Experts of a small language model: a softmax router.
Below are experts of layer 6 (counted from 0) of a mixture-of-experts language model. Rows are named router (the router's row for the expert), up (a neuron's input weights, with its number), down (a neuron's output weights, with its number) and show model dimensions 0-191. Each number is 128 + 32 x the weight over its row's rms, rounded and kept within 0 to 255. Numbers have three digits each.
Before each expert's rows: "comes after" lists some tokens at least twice as common just before its tokens as in all text. This comes from a sample of Wikipedia text that the model never trained on. Tokens count by the router's weight.

# expert 141
comes after: "| ", ".", ": ", "ft ", "(", "/ "
router:081136240160147164145132122162123091113146157100120066084132118161137095170127114102117117177081198111099173141135098069095122160109146127133155087117145126146155083132140150146134069110079128186103100118080147136140164088126139135115120056168129148143151155136155103064127143132052141070134109100096152125089160098134127093104181100124169112122095098091112156188090103115113144162146113114140101102140119185160160137098097136138097153238143123134143133136131137104173081137130085136157155118130160129132057076096102155202149120153094163136103106119169079128110177175181076105
up0:073136143170115178103112195148138124155167141151081108091133123063144113106123098163127070172119135103085118167131102120121099124076090114166119138162059083197080110120109093145187150126088121101139054113160209188128123063114171132142071168202138117137068144087088119121122132083091173165120129143105129174126123081153182103136139146137149099111123116093091074134161079128144126144115146184128145149146180109168122114129078145113120127175163133159135105185091158119117107135138134095131123084159128167191096136062131133120133162075138132114076090145093128146094193160178128120
down0:099174187117153148168171148114069149126121102168179061099150135171083163070151137103140168093141099145167137097180095112129114095141190127088149163169163118167101124112235109152140083118122185158206104142096162145125120105129158115138094069112125091111125171113133101150152139091105100104106126116131150131117171096179168099142155121082109123157124118148140076159170127056098125088137137117160163107119110130125159052095124145149131071171108144136121144111103074148169063116085133158119086131189102100136125130135173122068104107154090128122203077163090098090134096147097141170
up1:092124131153086091159162114089137137113136172170125163098143118156095138108179177113195103130113092115136158089136111104106084128096132092073158120199117048124147052151097164163074094105142121135127142088143137157145106114131096163160163070153104106196118108137146112180157089177102118097161126118098154129111094107092127173089132159146128111126132184127118111097105113119133161148043113168075081148125156131096179094165148122061108132084154142111041127140094144174179130144154123195146083093102075154135134116104093116128179130157138143169151100148163178101180207148112163122
down1:078154137161119114088147162136122155124139158079093153152118092141116084188120133142146135090170182123104140162103119172122186132132092107138172066149162113157155186129118129198056168066143099097095142129149121119143153078081184162140096127202110096134142105128177118143093138164123121157135100151140063117117113130137155117162117185122200141152142096062147178136109116108104144207130175093088105159121120146142138075155117117107160139076088107204080158076120175157133153122122140131110128158128065111131114102094121181130076095056074134165119162112120095111151144144107046130

# expert 160
comes after: "| ", "on ", ":", "On ", "–", ". "
router:077100190090114120118131160086120156131118184143133106108155092184153155129077094128116137126095165130107021139100120112104101076104163105145178168085116104149159086132166124152101107085191185110110154143096139164169155185120124143111105148159186114124184129155143129125095155178077106087150174146122049130111119135160117063127088165072132177123125133111203122111087178137150124153151060126120099112114111131132178098147076123095122112120157173124144133069129150129167124065082163091075141142117155157112121100164134127146025136161107136165126080160152155155117150134095131108
up0:094133094164155141112163098147190112085139128190137111156095141142124129137056131156165144175126131164210156161173117095089125079076101131080083156113130129123172110164141140138104146034116118065146131190150133103125132076154136130131156095127122099122096159060176104164105149103158182076121128155109078130123150159118155120175123112122164138106155053128164134064096105118154171159142110144158101126195154166103098134140119076127163090133107135122088144153063108060164135143127091159162120075151181135034086102115143162146105148144107106123118093102200111122150121122106163119
down0:129168103156106150134167166104090133103143125132175151077114117132097091114124094163158146074078137119171212104124140149107100110157171091145149116066160167147145154124116121124216107120127116164087121107179128086155114143174108135144106089173106086132135188139070140072122092150114118072116155158107131142107065132131110127100116064135079143105157121134154167153130071181126112133126118137115124100118078149182096151123195128158141131089112140132156124103159095142119153098179126056152193164168123105110156142068115202111160075135159150080073194115171118128207123192114150104
up1:099122188124187088154112100115148130154152118203170178096147104072119136151103193116154148112140128127107108138151119128063153179169142101184134187162133083172134129121085164125122096188078123203134107107151208136128106101111132192133154122116146118107127107119066118134088135162156060103130134151106116143181150196143098102127125053169171128117137094154129135126121127104169156203124102165112093112095106091111108180137116134126157138159094184164126046078124113113128171151112059085152138070073153097117094160123126117132084149111187092149116129087090118134127118141138102170
down1:095170143138056153095173141176174140161100147085170072142152087129109127066129192128111110114148168120176118094158121073106165083136143087111138089111134095144105109132147160090114093081112154072143152084068074110156176156125110114106183064127148103082120124147131202193131173116078148107138156080128116118157093105122092133127160123097097101176192102088122133124180102140119145151146101185167183090153163102119142105103110115109123118138118130106120103085160106128115106100109196180115122172106149194153159195156149100180180171142152121133095144137122120071106082143156077159

# expert 7
comes after: "| ", "; ", ": ", "- ", "202", "("
router:133124084089119143106114154169135115108201136109072097082138073075127112097126118124144130140125136096129131129138117115116190167112084158147173156110163095101127125132153101110141179111136128106115129090135092150115162079147187072162185077149157091133150159161172081201150137109133117086089187070088214123128086114140182219159161051133108163164134150124104114150165113086109070098124104127167168154142135139123161112062124109154158153142188103144141111116165138131174144109068167163118170146172141125104152089110079158157121162142067134136110132169085139154097060113117155131
up1:133153098114160087129168089089147120114138082108167141171123088142109117061090146127180155113118143098174153130091106096161065170151089106133123156162134171099133173123110101138159095074149130159141111077183110111107081123143097075158151116096141069136158121103188143148100149110142093150096084187162100097118137136132123151108136116108152115179159068180071084101123149109131109141184143139163135136206131122186152215140100148131206132140066119106127081102113165164091153112157097128142135145075120105119178130097133172137170183127144204149188150145121046131133109111072135141
down1:133170098140138131132090128139144142184124084071123104158169090130086101130209153134117154129166164106170069116131124081133149096144068123118120090087108131093106153163161119101130140096099095187108120165116138151150086104141148222180064142142113154145134069142205157166131128107135202166131113075128122120188115099156078123121140079138136165123079149094131116147151130130128134174115123158164109187161066106083138124109149185077114100130088067090123135185057158110126142102111155085156065149112106126120153106123172155172118127125102114137139144153163168166039119146108082104
up2:135105099136110172106114106129167149138184153128133103154095196097147135099127080080127109169112101119100208076145081132094176176140073117136147105153103187129129170079141145165168178123192188162093123113125107140187128072071125143096120178131110106121097139080122116123123186159086077158158171141067161122109082106119178130081149104092138120069117153194138155086145179050131135134135144132185188091161175033137097110185169135129113096099134114127103152114105145140112127176086078125092107136126125078098112107125125125118111162147094120182122126134114126111103159133119149092
down2:105090097114139117140137129092133165090124115113101139206216068114116163171144100127092091161112119105092103137185085124124144174124136178027050170154133089092145164084145113114078154158107168123162118125092132130115139134154183131096146114119104132137062160121090118194154201154118131108099109126117124135179168118114111133167093124085155133108141163130118091155124127151046190126165136124154156170149096133089173153133116085103149110171114095122074107128140116136148072112203161088130175146114096085152146096132068126137131162157082149129139116067146072173116086119165152163

# expert 143
comes after: "201", "202", "200", "199", "197", "198"
router:102108185120125144213143051165143129121116169075100112170153069060138111127087161173136121120132183174169156107132130150135120104131179083121103129096156154100103094128120150116121103145166086155118154159209111040091161126164156121123139152160177104126113126120072170081065089123193116151161151094168170126115119187134081093167101060096159144101158155166083120129170139131118132124102098115114121179128104104167142146116124114178163117139089151152105019091153187082106148099135124096108135148095169096104116138124147137124131108123135061174115147091091150134119127096147106138
up0:152113111119137152217095072062099095151106179149133083171157188128157136106060158103101129159109140133140140173062113128155148144092143100133127151144138090110159160065132097149139077119154160167053115124131102130102115098148119119156125126127099137097078113143114142110105096163125101141059077153113079146112151170177154125111107092117110126086117175175146125093143142183113139111106125187176162080121089131123138198136098171127131088164114097057116062129173125179115136113121126121108149058113155184130159139204151084171179100177081091133136136053133094126104093107120126133
down0:141190162121133119123097120127126082075108145086091091095141172082122113121109100108074149102173103120181092070143099128188132104099122116144097150053115152091159161183122130162149157078105139191148122070163138087081132101137162128120170134150121080143227167100122118074140136142122182157159117099140162082198180107138108163099130173100117152166116136144122167142173089112121094155100175131128104144161109206131097127062153097152176123110163118124130113087165165166152111056170148170138137124065137143086120113118065073092180097138130108122114090129107130161108105116104133090
up1:136151141156173120184130139072169129108161173097121143078133116140151115087129182116087142144162119149136129180143111076125095163109096069153128149146163111145118181155081151170093125086112130119108178107120131171117158178124139083163134156139155171158124160130132143107064166142097115103148083167143101128135151139173169195183059064133057052170173109129089107086152121116131139105131142179123072092156111116189084116197127133150138098128070093146111132165142085115152098118098115158112142176141108127097144150142059155131124230133106081186147120093146163142165088089136158131
down1:143187160118186155201137150157112155146193180105148144137104132114161108110126101141139197155137117114127088181120102159149132097049164138096072118100094166184137195134159161132061096156180093110061139162114113148134060141079109074163171185126153159085048156127114108166113154099136087116121122140100125093142160099123120111099119140111084086182131110105102121139087123091124116122129096157162155152092093157168148120108167153177126162112166114159136061165123131120128140123078120115104098139146166186099085118140098105124119123126182187132164156094077106143091065111127094177

# expert 39
comes after: "–", "(", "201", "199", "202", "200"
router:137076127141107137200177093161145105085158159123140172112196132070160094181133124098173130151086169134130133154124149112148128112094179129122092154071115095096101068124134163101122102127144145140143094053084120075095137100171164140131214113105131101155116140142118069125106069189115134164136021092120129104112130156149126102139127130118144114104163142145158163136141160106077073087144095090132091121116084117131123170102122133168127103178150154126148070129109093118130119130114083146115174068138135132129047129091105201114168190114126092173118164053137165167103102122144164093
up5:139100150105128147101081117157092116112187139171181181114116128117094096081142126130149107117105118166128130096110101122164100145151184084131088165096085140170111119111108134103143049133115132173141112172131145154154135065098119146150160157068132110117063125157151103149116104165120174111160065141083100143134084169146150112162101112109119141136185083143133072164115153169110087190074132121059074157090172079108178126128137141149122116121104197083179051129105139139086160123134143127137168087087194212156106121072148143149088136182160120155111157125118169091190114105078134130
down5:171133147140167148077143086088127144128131106159129176100151072127129092154117110099049120129166175109105169078139150139114089130113136105132126112134091170165131086127151074156131099154149114110122140137118090170131149140121112136109128099096145135131167142101077128069072135139136108178187058136152230077115136123119083085118088125107161141177137138145148132142102091160143161097135124160110100150088141061199113160142198129166168119169118081238124176120107140187120172090099171112149129159100109151190113134118126110150066147100176097094103096086139115179104127081101134077
up6:120176156170139162082162065112072108178133132150100105159120114135105175100147149150133039148105129160142081109112082102128156083169119086122118124165106105128073139162156106184116120067093137142046131123130160120172131087145131137132114197082133135114049088167196165120148139079095121151204097112146153043093109130142128079176135131124122116137133116161139138086094124129146125132128166076097102103140136127151121126189099170109194128121135090142190127148163091136135062099125116147142111117095053174111065128129055167124123115151152123102135119166074130082168124140129141110
down6:099140161125130148132096134085131101130135142112217110090066147135090100165117142146134171149178113094113149111122133115113085181216186117141142150135171155094191119172103109157109142142087131115168121112148118149132116140083125114140093136123184103079148154169129183111137157128162109049113186157117129137134106146125144205137132077140078110137105124142118071171144067134121162105112132116149185133129095128146193116095104108072086153129092134135034093106150141089133138104101116167080200171173088131134181103134204151132106119084109131147124128110075089078124147163055114166

# expert 142
comes after: "| ", "; ", "(", ": ", "L ", "W "
router:130064154187076149140131103153170100156155194134152136099121096106155065143092106101177155106172145154101126146090106090150057160140141159080130092113193092118150057127177193099134169174157160123073112110171132118114065147094089126116057116169143083122177131151109134155081152163111149135097111186133170151202118101130124135087084164127101126112105170120114116077143109129092148132181122121150092138097132096163173100109095101105109173160102173097184121114159156173160173126089150089132167107096076108082098078106126151176137171139082111102141099154140146168158120140147153125
up0:118139115165158078101106147118179106138155155139164132152107118119109106174146167148178132137139083127101116097077159093161111111123133176159105091139120116134102128096146118099162140119054199114103124132107122128106151122083132122140075188152136125134102122085087096059168161096119184189048159105146160129131092130115118120215118096135106114090119159165085089115097112068173177136153121167138134179127151177166113042206105115107109094138153152157164104163112060140095068167118118112107108118150135137134104078122160106147149189150166115109133101025168171106156117169150141143
down0:140089112082117139133129173065160089134099174203141095108188087108119123151130143061146121060183145149123167127161092160146035139128171147131129135139149126169124125119171115170092190092128190178115161155135140129112152107113098165093100072125174140120160103128062134118109124190089142106115148089155140162144141121114148113131092105143148138110143166135126120142124104101041120201193093069106184140102077114176103155124077072154148123150086148159170137146087106138145122131170152136081153117115137084152124148101131156170195088180114103127118110165109186178126148106133178122
up1:143110096090155103139199143143181105120132152163177106145101128125096150075207101189155064106147123092125049132062117107164086085092151154139135137172077144110105163086145144126076128128147132076101103105115158140144174090154080125120070116179137167087074152158075141119154143128121192092158088113187117122122117136140170135078139198106114145146123105128085161088146163137124150170100168076112143124121151094146200083080140148117069167136150127145169142146162129155161094151138046123158114131203117109177120138164140092166119117142173119119085141096118159090162157108138127120
down1:145140090143108161126108116111143103125066086106170192105144119116063146090127119062081114112093082181150120158177135144098142111141150110118103163122123146126163086155089130140140103186121156146194135116150101129148159115172162110156157057094150113129113138126139110114140107201092120149141156155134125132145194127110065166174129187085153086161181091131179147127100124156158130076096135142104102117119075083156094111135127057191141142148118085119108122175128154150140150108183162049133112123128083126082106081149130099090140081158170129186153112201137130123150191039093115099